Experts of a small language model.
Size: 9 layers, width 384, 49.5M parameters.
Experts: 64 experts in each of 7 layers, 32 SwiGLU neurons an expert, 6 picks a token, a sigmoid router, a shared expert of 64 neurons.
Training: a variant of SOAP for the experts, 2878 steps.
Below are experts of layer 4 (counted from 0) of a mixture-of-experts language model. Rows are named router (the router's row for the expert), gate (a neuron's input weights, with its number), up (a neuron's input weights, with its number), down (a neuron's output weights, with its number) and show model dimensions 192-287. Each number is 128 + 24 x the weight over its row's rms, rounded and kept within 0 to 255. Numbers have three digits each.
After each expert's rows: a language model's description of what the expert responds to; "gets" lists some tokens that make up at least twice as much of what it gets as of all text. This comes from a sample of Wikipedia text that the model never trained on. Tokens count by the router's weight.

# expert 28
router:168138102120166128128110111134153162135082180140129109099120135128110138145084122105116133131110154148170136127109130122139140163112120114136117148140171087153151135112106123169092164091099104151154129066124134125114109131172095060138142075105120094114128130129098100138153182172157149178
gate0:145145100110131123100103132144239149159086129125159183113132161135108155139122087183140133141124128148091149151127147171120137129140117126144118128138183069115121084167099107165087144173077135128112148085161119104112101121116125103154093123089100082161079147141096126121129119140125163146
up0:154099094127134118097129107123147147161096136165159146141111090120104155108116110186117134139123110150091144113097157122113145108150090152157123120133147094137103092169103147155116133146113122125126179095143104107061101159116086108142084117092106089160122150138130112140105132130140105131
down0:159142131113096154111161078179150133128126153150131143092124096104113131163118152155148102115139114117119151116175131139159111151122131158182087110126135105102127159153159125102118154125135138113137130105113092157132150135145086151147109106076114092109138137135163134122090107116126163143
gate1:163164098154137119127121131127141140129137178148116123121092103156112153108115122132141110076095086116104154131149126124156098120099124158108126115155164145125146134142144180160135161125088142144163107110118163145070116117165156102134123112112099115133153122126120119078132125066107118120
up1:120115111108091137132142118130110130108140156114086132105145130167146115161131142135121132132151119159144138125107133141130133104086164132143129127109147120140115174107089121157134117092158160139110086125107101180127113093112128133115121110144119134143106093175171152131143106149081122173
down1:115113138128147153135120144136136146134118111146136108149119167098088145098136104107137138106126125129080104143148141125056099130121146136128144135104142150119114090077123172181085120124098143112130139118128143101142150131136100124173132147153123136157105117167125101143138118108190139082
gate2:120111160084112154150106090115153105146141159109140139122121164140125141107124109143115165119143125162171145120103130128151150137114125176149133134131116112110146137130122128134114156178145103162097111140163099150130158092113154124161137101162139054175117128161081103136139157111153116158
up2:131129125131145129115145131190127138087194121151142135135150089160143112096141134133149116108093121102141091146096091120114131119155108106093131145108102155161140116136101162039112111120140125107165097135171132114147117124167149146072126160134145135090121132106114136106163088140122113117
down2:146110179144140144137121129113116146117150138135128145146134146115132087134118117132117148136129097147125131129109114127110112124148098132121118089104112111099103116150166117133121148140121127127140149121111159132115162147097132153155114126160152132119113141164082150114118130116130087150
It responds to: Digits inside years and numbers. Middle and final digits of years and long numbers, such as 16-4-4 and 19-5-3 in dates, lengths and page counts; also century, ago, them.
gets: "9", "0", "8", "7", "5", "4"

# expert 37
router:133120119106116111113152118125114115141120126145079139133110173180096148175141102124151152167106105141084150118181119142134128167085135113125155096140158071141130113084121154154073158122116148169124166131150149115152126142127210139142129106140106094126141132138129099133172134158096133087
gate0:132136117107120096113098086143092134131156121146129123137067104123130128145160095130162126073147139092180168092131096114112149141094129164120166129150149132134103106103107128103140145137123150094115100114153185124121135135180119130170074141086157152131184127153123183138124125118139141122
up0:119127134135108168108133130128104122102112114138176124113141151142109074113109145105137146172123113137077068134113118127131131122134124117151110138124089161096143139136122143122113131142135095157115153151153083101110128125108109133095136137142173123096118127098133109139092125121111145118
down0:144101158135121116131163104097154163142129128129107173145087125125127104128119110166133101165179142133124143113167119112127163132118177121139141144092144094160094103137159133092133106106139159117127141125125176149195104123077083108130137120136119128167140148186124139097136130146113153117
gate1:135101131117133139110117127100129117113110138135120175174169126142099102100163093089147173110157076064122138136112133115126146160146148129115091133108121117140149122115145161132126131140134185129140113132123146141133103162115146109143128160119156150157170128166101132137130177107138147155
up1:137160117090138105113097117113126156145119124146176119125127134085174138123161108180085117121122100112125111134117114128158144117154122148082136129168125135067125105125121129127169129147117197163110145136128157169134112108126157129134102142131129127139154059146153157114124124114110170123
down1:154147123149129135113139137129115145126142118156118110170126151125116103113129117146143124111118112112138143124092150126137144145159152164151141127116106138091171109122129139125110150099130112100135127113137143156140155164097149122108116131111129114135157117142063060109142135078085176148
gate2:130128150121129120149144110122122121094145158142109135121101132087121134141148144088146149116132151139118150132136086118143150140145087107090154128121146119125165131152089143161080108110094142185127115136127133129108116147194168154103160084160140121156109108160112122132117105097130095114
up2:133117137107106140167125155119123153101098141099170175098114165137108174182113138088129142146146181103101099115137123123134160147118130124123158137145128165109089130105101155146141114117124143139142118101108116129123108174141156155111136101107141121151094129128169123115127122126156098129
down2:098123146142183126100185120140090108173078119154143117120119128159118142101124121123110151106189118141139149088137132139098145124103152118144123106121147102104080092114096135136156112107143157115125097055114107107097117085130161113143133077168132145078131138094101130102100106130126113138
It responds to: Prepositions and auxiliaries. Prepositions and auxiliary verbs after a subject or comma in running prose, e.g. in, at, with, of, during, has, had, would, not.
gets: " in", " to", " with", " of", " at", " was"

# expert 59
router:080124146124116135161130107132091129130123137125108152091107163128158128065094136146149162148120157081151155134124161099131155094139155154180120107132118079092124110141121119150106116128136130142146148105146149115118140075133095139154123143106181132195136149163106110189131133160137102128
gate0:128136100142113135145187135119103050100153119142089118101119152140155162077147101127105121127104137095092138125122142106122118144124150127100145126149110128149123160145168131128106142143153122125146124089160099150111132161116122156122132123115167137182128128128113115125127141117102135082
up0:132135155171140122106090182124127164156113123159118172159156130106114118171125130136149139121135133142149081079154128133103094114136147154146128142170100138142120116091080178116145094090174090121142113116105091147113152084097094091168164146161125121082111139141130112135145126141141149154
down0:161150106144084142094132120096125149122146140121112126160109155102106136148131153143124109165134101142116099126136131157135083152122114108170111102121126127146089150146155137116136135129130155082138145150068124103093144117121140114144101132135107121137142144099152116076083136130181137134
gate1:083143137160121140132122132073154168152119139090119136101137165173113129100142112132135118125117134130081164121083160144135150105144098145116131135130153136134096085131110140114135169110168139166124160108126128074145140133127115170116111099125122143128115111170092171138131125155103123107
up1:117095110128165144106127127167171097134150148123162139190148162117136175124074164184149103160103115137141181125128120130112127143106152134133126108154116114112088142134148158133154151095139127167124127103125081151144095137147113100154179138120106078143170124150128118112107154142118110134
down1:112142149102144110120143098096103102154132133164096139133131094158184174161119172098155136090149147101120110055135155091122143149131075099116125066104112138136159136133118125136162126143151142100149115134127082090145126140162146143153102142122116123142116074144150163135161068125122165189
gate2:148171135153100107131094133072146143161098130130098149120118140103108122112104114104100123126117145177124129141110113095130123087135175166175112114124146134105130102096148129132104141140117133130116082148103155092113148094123097119114110140145145155142151135130101091143149136099100066140
up2:124104154132138094136137168160135106077151094134131122135125121136167163158155139139161112130091116090106149141118159172135114141142132114108195127120106076170087113154129140168111133105135117145148143127135114160139091180130184134114126126138131140132078101091118122160133103138121130119
down2:129123130104120175128128126126159127102130133127184182131120110098144126142129119119130152141106168079175141124138069141133169117126110069153107132122170148134146123120152111123110124126119144115136104114160132092149123140140142125133072139187128096140131126152123092132120154089100111134
It responds to: Colons and first names. Colons after titles or infobox fields like Order:, Released:, and common first names such as Michael, David, Robert.
gets: ":", " |", "|", " as", "=", " The"

# expert 61
router:105151127112128129111141111121114096085109121108130075095133117137159163148153150147079127151148140172149106094136173137134158108111120093137149141131131129123117122101099138137139133129139108121147096103136152165124191155157139107167094128158136122107108125161130131148122147181156122138
gate0:072124131141102088150137117104150134133118139140101133128141130102105154112142110121095146157100137128097114090118127115146100095129153104126139111158142163058114138112148119114163104151089091127135166149143153137115173170136170145121119118109128154137124143108121079117128099155118139143
up0:130104133136097103131089133120143164150126165168111167105107120133136107125136119124126150112127161165143125105104148130143114150133140114151161146099102142098078108101117137154110185091149113123114136119148151123160142110099164110134106105161120137159133078141129175156124146126127123115
down0:122119136103180143110124146113113086132119147112143117146124108135127132139103125150111137127166142150129118105129119137089116159154123158144125164122142125135121172125146132115087131129152167157131155107092141141117074148138142128107136111163131126121134118190125141148124115073111139134
gate1:123115121145131107113108190070156133090094138117098125133186133142122130135123149173147080116097112072137120118114148146126142075097160132120115093150108132122128119117162090161131138135108136105148088125140162142152172128138139099127100102117119170136105122121137093046153144152120108101
up1:159124129139141128138144110071159149124134126114130115133116175143165124129115122133114159107074088143115133127155098129110136130120110141131111149148129104125145149163153081102119114110152122133166150114146119107138126159122129156101106132130123115154185124134136113106166163121126134129
down1:119112169139120095105158081132152127080129119124127110159151135176149102120128105080127146162117120100149120122135161095118177109116131137134131124123138148104115063130130107165101120135128130112147158114102141091104170126142141130084113153120156152150121099127134116147166121142073142156
gate2:162165138171142117114108108123085102151082100127216121125111150142147154122134156124141131152103126133042135088091125138088115151082138119130128138118143112126116105120128129111120106156104123133148146118144124112153128146144116148121130125133164160165156112137146127098101148098148138166
up2:150152141162145088141092108086103157146106160127190133115145126148128134142124159123167143136123169128119129104097137134130130124126140102144079112107101149113134149079098105095100099156128096120142129154174137121129109113158095164118124148128141158142119166130154148131117102135119127166
down2:098147151151124119147110144091137087108127166119124114108169141116130167154105098130140130111124121107109139128119091104113153090150117155160159117092102152150117134092120137132110113183106184117136119110122142091112152110145161144144124152129128152142148169153162094120126165153173131114
It responds to: Determiners and possessives. Articles and possessive determiners starting noun phrases (the, a, his, its, their), possessive 's after names, and occasional final year digits.
gets: " the", " a", " The", "s", " his", "The"

# expert 22
router:113092095126117115111109139107098142105168139129167109141121101135114092136115121164157124131165113172141180125134101145126131156065098099142108163118157110138121121108144135109150125156096110160132144101140122121132148184158105114129154111099126089138095132113129140142147173102149141101
gate0:134184150127129077146142130102127104081143124126128097113130099083131125113139152137148132128096107130107144139116145138116087102125140141152143117140112120157167117117122120150110109154172114096107118108137136125123120112103132089126134116116170137160109149131141090155101116124137145113
up0:118149135124147104117096164127127160131091192133120079140110119129096136106097088117137120106106121148125120145116159090129105123142104100104109196118135140125140110082097111138100137103134107141126161101164114169130173191139141095166136111151123156122117121164137087140142131132128150115
down0:165120124136134149141115143117132117090146148106135132124095140138114088099091134078134132127152123175110077079120143157124115170176102099092152190089103126122124106125121112142091124138121149155173123088134117180145136164156112125118123115120168209120158090092127119116126140136135120158
gate1:120126128108166131128158113145132091097163100121106156158098099149115054132138106113135168131132117141089086074124132136145122122128102099129166141112120152108114116131102146138120099144164129175100157135122136102149168135108149148137120108148151069135117139118153129100102163136122139153
up1:159114106120129124089155084145129118114098156136132144134098090135098125079144139084141141146107118124113092085119128151127123132096103108141140185114178127112095096114123136147128115132110078131111144123122095100125097132147120152123130094137157111136104116103123129120115118119173118141
down1:142109121129160093182124112155124138096132117078159111158101131154116135103128137113088127150145152116150107100142138121131145151159141078102123157143165095081117107169131160123096140151110146117145139157142104142180151122102151098141100104093155131122120085116128120118086161106091149107
gate2:147117132132101174137115116143141089130139076147160127116109142160110124129141097144132096151142095169105172129130111167119126112123058096115115143099133146085126143125101143133088108105120161113144123134113098149181163107113084091116114083069095150087133107115136142145158134126141141140
up2:131116114147094162163117154106104135120182108145161130099120119138140166128141123150154104092152111133102116147155106145146113110177125146103153135131157110115138126133130115134104126147089139115083131117121153129154186174083087113100087084105106096128133127191122109143123156124137122125
down2:088154140139150172127141109096106162127163142126157140119172123171160130103156127099145145137129138125115181126138145118115127132121132090107139123091140129130101117131104090101109115097153132076119105087091133161128125136148094117143165122143085176093110128163123107144155086121112104091
It responds to: Noun endings and unit completions. Final pieces of nouns and common nouns after modifiers, such as temper-atures, levels and defeat, plus km² superscripts and final digits of measurements.
gets: "0", "5", "4", "7", "s", " km"

# expert 60
router:149150114094152111126107168103120092124099083110094140134126135088131128106131116124124136158154115126106135137099114147147172163132124120139155123103121129095126141139128190100098137078170118141126152080102119182116138117112135131161095118148118134123159116147136158145126160178126119099
gate0:111168102096120100143183159134086144076144142119196152098138140111166126124146162118156127120121141109152132116134103135101097166107122154149128092133106100135184116131129106147134088131115113104089125139135157093142128104133123112155129148119126171141111110148154126113096138109130141116
up0:122119145124136093143100094149096152130138125122097151126157121125146167150146099157125113088129089131129090099133043111139123160128118135120185142100127152177127117119109128149124132153144120150130125145081127142081134162143159131098151110157197121137139126177089124115167112124115136122
down0:158084161108150082125140108180146135150137117128086126139148138138142115092107122127125128137147129163107084083136136110156083115170120126170171113148120143176138109118125179141130108152135129142140146103127138129129106118118117115131101132069109098143149125151155125136140097150129137106
gate1:118120135161137146155157093114127106108083076134136150179184107121162120121151143147164122129127111166080142094184086115166104154101154098150141132144121094095107120127097146135158165111141135167164149132139124125116092122135148109202132120151120136120147069089123085118158159138119121108
up1:141135103147167109120116118165088089065116121117136141126104095124114170109128153120133122116115097106111085125090109102149155091074133159142162170120151093120097155147143125122103161079146133128139125139102085107148156124070135102147143105125143114115131094140166089113145174151113122128
down1:121126111136137147107148111129111090118136146103140103080141135152136172109102159117117105093141127145102123141130159117100103122120160113104114096144132153099115155117132117157098118114111120135112072116123134098165134151134125112149157154155142182123099101113099150148092121184108098152
gate2:127136089137110134158105125135087104147136113141113140165146149122138075143180100096153113141121123128111101136103130132102127120107127110161133150131107112159117163076155120099123121136147069143153144157126144087132179127093111132120127148121135129135147165108093154137165154123116166105
up2:130122150154168106163147153129122117105116092178127132134108162112162089133149158131109108153120141149109126129101126131123155152104116122141166128141166148139081134161133107103105084126130104158103122106094124118113151119098116155114124149096128122139085081114158091164140136137095128146
down2:118134153110127143095146148098172079125134166164142118070099133133118105181102152136133136103120156122138136100150112165154142080136158116095121087138141158159118165101127095141119136127104173132119129132150114126120108101117121120110123129086163133121109094105129126139073153115105117115
It responds to: Determiners and possessives. Articles and possessive words like the, his, its, their, and possessive s after names such as Henry VIII's, ESPN's.
gets: " the", " of", "s", " a", " The", " his"

# expert 56
router:115162162130134128123116175111158149069133064130116119136106124146118104133152119103161102118126093172114137102076117148135127160152136131097112093146124124140122088097106110117105136125086103122130149147126127105171100153097152154106071131137141125107164176139165145118135095074120120115
gate0:119166136101124098141103118123097107103095073117150123133146144131111141120156098129096129086117115110160090139103175162136133104115151109156111115131148144130141124075129092121113146111148139136117111120151177118142147138121140144187144104137108095128139131135164138152156113111126120133
up0:098107155088155098121161119089133111077137125138109141127064061099152136082208152125115131171111121119115111137139152106128101110119119100097093132153119086100086132080151109172123131113143127135112123127159153144115163128117146136181125119115110136111115130112116126159143107129174126151
down0:158175105071128119114092131140149139159124114139123123154148146126145122110120152127119137157148096111103163121166152119100137083168104142138163146137118125116074137121116108150140153076107194110089134105129109099158157155153137162103086130123137095143076106126128131132102119157100119149
gate1:156154163119153114143130143130114106109138096099147148129097181140144171093169099129208155109149063143121155130161103136146114176141107139142139169157143143113128153102112131116083111126160115127140152136116108159143115135104132135097103146109167103157110101082108104120122129151095095144
up1:143152176157133151135091192133161109170092121111108121135146132140134119100093114125115126137121152101181145135120139118125132103110134172124126116144108145121119101133154168149150160095116154130143192127159138082141131139119126065121126155102121130119113153066101108131172148106140137125
down1:086143139134165139126099129158169162169165115121128129138153086128122097134087155157084113119129123171116143168100120107137171086114109149134121091123154130131123139130146113146109163173132103132126140091095117119102118099116139135111127130167099140161117093126125148135157136064117124131
gate2:115149093151116121156128134147131070131132114119145139104182123159138107124143131098093091123151153154147111153128152129167118077112164138117117120149131066142111150137126166157138093143113143136131091105124142115146133149121135165142112136153093100084160173135132131153128144144128117139
up2:121115090138113126122088126153122145130142104175116104165152113164151105145150115108091142150120139112140141175128142167242135130138108129102174120120126162136112128128114148147165129100102128153137096172164126114103125146141132136141125122096138140133101118133154146124133158138130150109
down2:174117096116161141150131148130120103117122129106152138117120132135132164147103123108115102111125131142121100109133073177070113104102122115155153137137130107103120173137135129093144137080127138105138133131143121126105141115118119110144110096141103112110122156155164136105142165132134118047
It responds to: Verb-governed prepositions. Prepositions that complete verbs or phrases, such as by after owned, as after regarded, for, with, against and including.
gets: " of", " to", " for", " as", " by", " with"

# expert 10
router:109154115108106160096103129115179135109106138136136116127123135129145091151127100109125147179147135125083163146131140159130190188152112087134125179099104106138126113158105127106104146203147142135207128127099148131120114141119142100135136120098171098157139125182147133131139150132146093142
gate0:130163104112097096136191135118072143128137089095118116062135131090118146138110150138152152140159125143098107130110135145118128130147145118188136134156129136146096119119133142074124108119134091140112110163132155094111133084153141130150132118125120098149067107122125153097147127146165103126
up0:098109111162198118139111127157145155108127128157146101175145157109110140124091130083149154124097108129068117145111166166154099149138122089151123129148188091164104158121100124158119159097136168131104097108130156151110090105114152133150098106155094123094087158147138108130159104111138130175
down0:166139122167111131116121130106124121105145104113141154126106151159081115089105078153154139066138140138149142094137114106176132146121149126101144106099112101132156137114071116138122124138121115119117122102120110073150091152149182099117141053180139155148136124141154121110115111100116124170
gate1:124163147106116134117149140104120141137134071120129119132143157130133089103159122139094171146100097126125161116140126145205159130137137065164128135102097126097134148127158102095161166140133119092140143177136104114126144113121131121104123133116162136142144152168111131113142136178118147139
up1:138094155136150135105118114189194122088132095160100101134115158122141145134135086101126099087145149127125118128117124083076111136137142133098156077130114137109118136113091110155133123136088164179116145093152134171100083161146156142092127139118065120119083085137156143100117135145143092124
down1:097115159101107106082140090072102111135135086138099138142134122140122100111125139108134168141102123161118110113127151162099125094101166115164090137140078136134081077120143112111172124168120151109158149107115133098150113110128104169128140128124153096111131161126099167136159124132104103113
gate2:098167165132134148153133101115095147128158113116140107139146125127150102204134136177118172146086187143118110134105127110116148105136135122151104130114136116124165165132142151107172132105146072123108138182138140127109129138118122134152142122081143110154130088123109142121147122127111147127
up2:146162104085120130155109120110134140091105177163139118133140125124123122143142175150147145169123153159153140176118161139133102112161112141097136107137126152153115136180141180106111127140136108144232132164151105121115116128132106106180149099118083130107132157170165122137128095130118136143
down2:124109098130096088111132104144112090125101114131113120068101117133128130133140099116100093129118161142182181143179148101151146114144128113151113116178127119123116134123088128129124083136107178133124069115126100123177165173106148087056129164123123188130149152113173126128135162085129109134
It responds to: Mid-word fragments and digits. Pieces inside foreign names, abbreviations and table codes, such as RV-SN, Uk-rop, Bá-cs and GA-BA, plus digits inside measurements and sentence-initial He.
gets: "4", "7", "9", "6", "8", "5"

# expert 42
router:112106086122133119122158135094150128075133183121082095117148123124136121149145071129130151109090189102099099106128124093124097107117159142118138148131186091163134132143128143179096179122070171134102161109117138154102100151151132114166108137174121156154107132131114085126129144151129070112
gate0:125111157073119073135132138121102111127164136120122145092108095115099105164134164135150138115149147127120127125098118158100110096104121114114124171163155161116127151112123115130128144118126141133105112126127097122163079159093177104127105147153139128158164122178112126155097137131138105142
up0:136107121149141117121137125105113105098165140127134148094102123146159129149070112100162140144082146137107147123141119110111098085117170130142140158133109093152144092090129117140131129092144105179091089138137125122103143126158151081116144130123153153163145103147113140104134141112099110120
down0:133121118135145112148112105115086089127094136138130169141105138117130156159091125136090127138112071099145109136115097102125098091147097145101131143154154137131133144138126129081148174148141150138146156162127100118140146137143132161124141132120092110119121090116116096143131120121099111141
gate1:100154147138146132106129078146132163095155134152098183145152135148114107114133147088147117152115163171131120096100132163127160113130132115120145131135171129121118118108116131160096162116133154122122159147169107135132114138094137129134106134092107151124109136120085097112139115139123150180
up1:154134129106172125152100155124161128091110134103148119143128067157105108137095166134111154095110122144138132098106151084127160134126140116097173134123106133090104158094133172108167136119144108143106107083142097150179132111119102141171139101127123128131123144130143120133086113143121138106
down1:121141093141131083162134118120137150140170089156120107121137153131149138074164110141137130164137144125146122135085095171128107110117148154142189102132105137136109119097076139130156143131113156173114184148130169128109084128111110103121132117168132148106114125128133153161112167148160122115
gate2:106114137160115110115157113107101142101161114167127129155113154104108123142167084131134134137142157147108150126165118183161104122120148101163135145140134147095108147153102145154130199110091160145100181122099105148101108115084087118142110092117105109121117133118112157112104094184139128159
up2:076074116118159112142116079078114111104161114105109150126178142137079094118132125123100133156134149092121098151158108162166154133135134123146127096102140126098097144160137174142120095114081161106051141116121112161134146149107121131118100108145105105111110135106140127127125125125154163151
down2:130103077136123107091135145130173127148064111104121113161125092083133152155088119150163140122133108143108150089115160114154125123144173150119099152123137161153142117120104119165116099124157102187163087113098148105158108132118150111098117100137123088125132139128199119162132102096152124050
It responds to: Digits and short pieces. Middle digits in table scores and coordinates, plus short word-starting pieces like v in versus, p, c, km.
gets: "3", "5", "0", "2", "1", "4"

# expert 25
router:127126093133131121155119164131167155145156144081121147144111098150062131194143124092112126121098140169111128130163105136131136109106143123149113125136157118099153113102093101144113152148093141111118116160127171172132125159128108101149129139128098103145130127153111090155155147115122144147
gate0:110125121137109125132149156158115119091096082089134135133188146132135164169100110139139147142128138118144120121109115090128113144118136093169139117118148145144138122130145119116115125163123147135088122159117156147137131127087118118133124127116134114093143168109132129116169161133141137136
up0:075127148136101144147127144112067102163112106083141152123180147117160119149114098086166125135129169111087129128110135126130082119097152130128108089116130133088124129147170114132105133123121123167084127148133119118158093137123155152111159122150112111152124166122187129135132182048134122131
down0:132107115183138131109125130106124105167176096097083118111146097086140111121133135125130094110161127143139098125082156150097081090143157148152144102130122136126107110089148128151137128149148112110153148121072131140189150150104119129156163149140127199160153164097139138143105151121124118133
gate1:152123155144116127087160148119124093143176097076149120123137173126121115120113139116117142132142200118109170146134143146140143126090144144171146113127122151098166065087127128121160133166150095148128112153134142114108121122108107115134136145097139137177114123111086112143122117115124137150
up1:115147122158120132119165128119114110143127156108145152116120124142117130073110134145149140156168148110141170120146131171148124138120130096153118117159070129111093135141099133067143118118071146136129128095128159174140146128109150142118159164145107105122091136107107131129130118088153126159
down1:126151108141119110102130123113119125155083149175118150158150139143162143135139146118160130168124112113140113127118142111163112133179168121138129156173111135125126138186112134078155101146106137139144151147108107109095102103093147126125132145153109133103092143133118189158160100111105092140
gate2:092172147134112156137151148096128152116162149117136100101173110140113126153156127151139110142146141089165121143134121116153122140095170076156104117127109157087086152134114146126108161118145138126124108145110131128115136059097129141160133121158136141161152084121162103140131109145160167149
up2:154097119136097146114130116159158087090088159112147114180118142112136122110155110141097114160080123159098112151122128130118154139157123177093150096136144098189160096160103095158120130104096124132139140089135141122089090144147138150097154115104112108143145151165110177090137102115138119144
down2:142147128156076132123114094104151151120162143131151130135165149094052104066133108113137108136127136112140155139099127116140146139123148149150156107138133147120143095146164131133129131112142142167123125093110186148083160114168139138158161151158083150121125173129135135111125151143134149100
It responds to: Clause and list boundaries. Closing brackets, commas, line breaks between list items, and conjunctions like but and and that end or join clauses, e.g. "(RW)", "but is".
gets: "\n", ")", ",", " and", "\"", " but"

# expert 4
router:146150142097106156122122160139105141132111129126120097100120135137113161135107136114149210138146122123143135116128106119131128176160151126164130113149135122132103118097134127141137147157157150137155120126130121190142100157119154116157101146113136083134158135161081196108112119120145146136
gate0:132159080148134135125145107153140143137151115129159091122143093137145124104149161159138149089163128106114117125133117078198107098114152137119094145142166105116113103075110118143101119107058171118131098183167168134159126141142117127119144106134119129122066134157124125135138137117127106132
up0:109115111146143116105114085153178139167144103087111130094133129162119142144169162096150161104150174083121138123146077106140119126139185124070095147161170109147152135127128087118144152124153144140123123170133134130120124133115122157119070100108127173100048142162130173141136147104155145124
down0:141126099128140122133146147106192136120124160120114093113137130146135123145116153113137114111143111160091092096094103117102158097151087168147088156092112147153169124079139145118083106154110164100138130165116196107136163113148106159139131123135121121140143122129128124119117092126156149144
gate1:127151072136120126134122133107127136121121123143109107123113148116173132117101119127148170117124108132132130085171157141142117127131087122105148100170135142140095117102168196174121134109142119120116148109064123133150123106103130110120117129127110118147126107157124135157097131119109125130
up1:122122108101138132123149130126126158106085080149142165107116084146129162097132115112097105142144123132153141135125108119126126115120154134104092146149095126120139129118146122123115109146085116126128123165158088161147092167134180143150074098106188106116160139084100158131134138167175138116
down1:119123106148112115113118162103107168141113094133148135153133112167131147142141113110134098117104111104116149129094086148139124139121148125132128115163101182129140111126143100113115107131147093130098105147141165087076142169149133166153112162120113090121167152154161115148115121106082147113
gate2:146150161133129147111131147117122124115119157116115091132101075134154144137105109125141117140156147151149133153139130120123131126106143109160105109158094130089144120120140118102124144115155111125133108115139145114164166108109159124120132152136109127114140105147052116116117172097153134138
up2:085132130155137091118134115143052107148109158117106115099108131131129117147080141135116117065092134055152085088092156108180089099116131114156134151138150139114148143131161106123136129186107097076129164146148101108144105120139140081154143135094147111080121161117124084119135117093131131158
down2:132106145102088130134125111101145151121166149156145140087105126157126162093186112117141164160114153114109098119096105160124081144153106128101163146150146128152139120117128156139118136123111102127122151104094164114136171119129078152162112120107128132118153098113171083123105179154177115145
It responds to: Spaces and dashes before numbers. Bare spaces, open brackets and en dashes that come just before a number, mostly in date ranges, lists and tables, as in (1935–2024) and ", 1998".
gets: " ", " (", "0", "9", "–", "("

# expert 58
router:111132111103153106109161144142136125136143133142093123099157161124150104084143138112134098172120143121136096096127142085142163117116141106154118130132128109099116117145140183116109190119141133108121151090132175101138146187154110089142119129159163085111176116173103150157148120164110132128
gate0:159121095131159116163093159098147144091176136120140134136136146109129134145153139137103154128087141117125117183129107141141111136146175139097146150117118133138115107158105122141185150152140102135108124123150133135112133098110109174106072126153117146100095142135164123142146089127106127130
up0:126130110110127107145157098117162183085176129111154168125132170136167124125129125125122141116099122111122117148129097109119143127131156133114115129101144136151139134106094101145146130135127108139088097127145142151115135159131112153130083108156124132112153153145144103137174064111070109136
down0:124123138145162142119129142154118069155105129135143118129154093120112171124120190139089099143131151128128100122123146128158132115093151153130108116089072122120121115121118122138135174112131138127118156159141153104113130124160133125161108177133134159076125104130133183141115125128140121162
gate1:123125084178140108148150141143137112159111109153151097123110174108105111149143131143111163112099110162123126113176124146112109141091143137107126108079156155120160130109134114145143137126135152123127104119127192136154161140127241135113079141140104088119124081146122101133115091122130164147
up1:148119131096161158100147134106086162168161114114155135117111146131115169145164145159094149107170125168162104103124071158116140137179092127125133109171110114151085096145111144125089159122130146141132149134133121115156134129183122158137166106128145094171121118120099155120106136137141185091
down1:140103089119159101153109103153169120111143124151100149134131090137091090134129117096131122136129134166131077137141128151164108135127119138082120132090159165126180109115108104188107137125140112099073122121124100120102111112126149164051149120096174097145140130140105144155138042133139143160
gate2:144132142140150122123111094121121081118131135129094119150116123181160135115159157132121142164162086127095100150127110135160122116079104114092122145123139156159073091129136132137141109115172105168131115080110168099116140138123127160118156113090144146154104125118097140167112134110121108109
up2:117111105155171155119106161116080086139142106158124152110164164158153137148144137139085120150096114101117135129118120134136126089170105108129143131091116141121140093068088118156120104117167109132154107107146169116134138150129154115117160099121118141164124108147126120164077137145092097150
down2:148126120113098088110149104144092108159129142124162090148185078146110114130119136164156136124119116118173099119089116141126142141125105124153115130110151087161131130150143145114129125148093067108146129172127117157162135107158114137118125078100148143143126104121167130126121107145119148148
It responds to: Determiners before nouns. Articles, possessives and demonstratives such as the, a, that, his and its, usually after prepositions like of, in, to or for.
gets: " the", " a", " The", " that", " an", " his"

# expert 9
router:137139142140107151139104122130172165144140105130088120140149131144150115130138105142131174144175150153111138095123109154111161168151101120142143155108102089147142128131120113131143133153144102110132174144120137150166088151096168161128105086162152118135171135145113103128141131076121116133
gate0:119155081089116157100133150104134128097077124124134123107118105182160098097118093100134119134131159167112123148108109180148160141134118144114143096123101115120132114144109137109155113128128138134156149111109134110133113114134124147162131145187139092113149123147139099101167128084148163122
up0:108118120112152155119121085102116105086114122136136079190146090137140096140087152152116108102108136137096096149118112160109151136131145123119150127091088118110109139137077143106155120123106117138147164137135097103137120146117155152145146097150125123131131123138120098126126142111110122108
down0:132117142129116117107118147090098146083126125096137127136159121132092144169099114110136098086099145131120080121116117145179150106135096113087106084177116155119132115163106152127170118155095100145115121132151114130125168091111145172133168179105160124125064132123121103136161131169155120139
gate1:179158127124118118116125131094137122164119121108050136134127145130159142121143109081153179098070112145149132094140081104195153144129121119141098129142130143105146157122117094154117131119142092157136130103116148131165114086128120100120153162161133126144124154166094110137130122137153103109
up1:130130124143106131162118119157140137109134103111120105124119121109136129105082130125132121089120131150122128111163123155121123098134110105143102136081162133145120113116131118174121129121118129000137143127091141100130129121125103139126136080111121114142169170131117189158128107136138098119
down1:120115134112107138130117130163146138130134078137136151118134137094111120158102147083094116106128118117146144183121184079112148119099156106131112120141089133133127166120140148141108114141117109145115109085113123142114115158149157157099161132171141116131112137124139115140090111135111143076
gate2:155166129106098103171141115133140125138117109126118095062104135108089117115143127111161169148150101180097133116179116152140118110114143116136122113094117115108141145151129143130128147128168139127147164118140169098115113102086175099116103081108123118161136129094161101119122146112129122119
up2:131140171114136159161121068161143104112117123128131162108113113140135127103165143131132139142110114168138129100114112148091110128130125136119103139114135118114131131131130107100096131147117135113187157132135128143162121086131128144097123135114104083131120156133219069120142113135082123127
down2:145111096140184142113138092124152114126143147114103147121143166122101113164131087106155117172135148158133169141137139153124112106143124099126106166144132140120094169141122130135108092154183128134096154139135124104135116116109135077098167145111101158150102175079145123130115104100156110148
It responds to: Brackets, slashes, symbols. Opening parentheses and quotes, slashes in lens f-numbers (f/2.8), LaTeX subscripts, hyphens, apostrophes and mid-word pieces of foreign or rare words.
gets: " (", " \"", "-", "/", "–", "("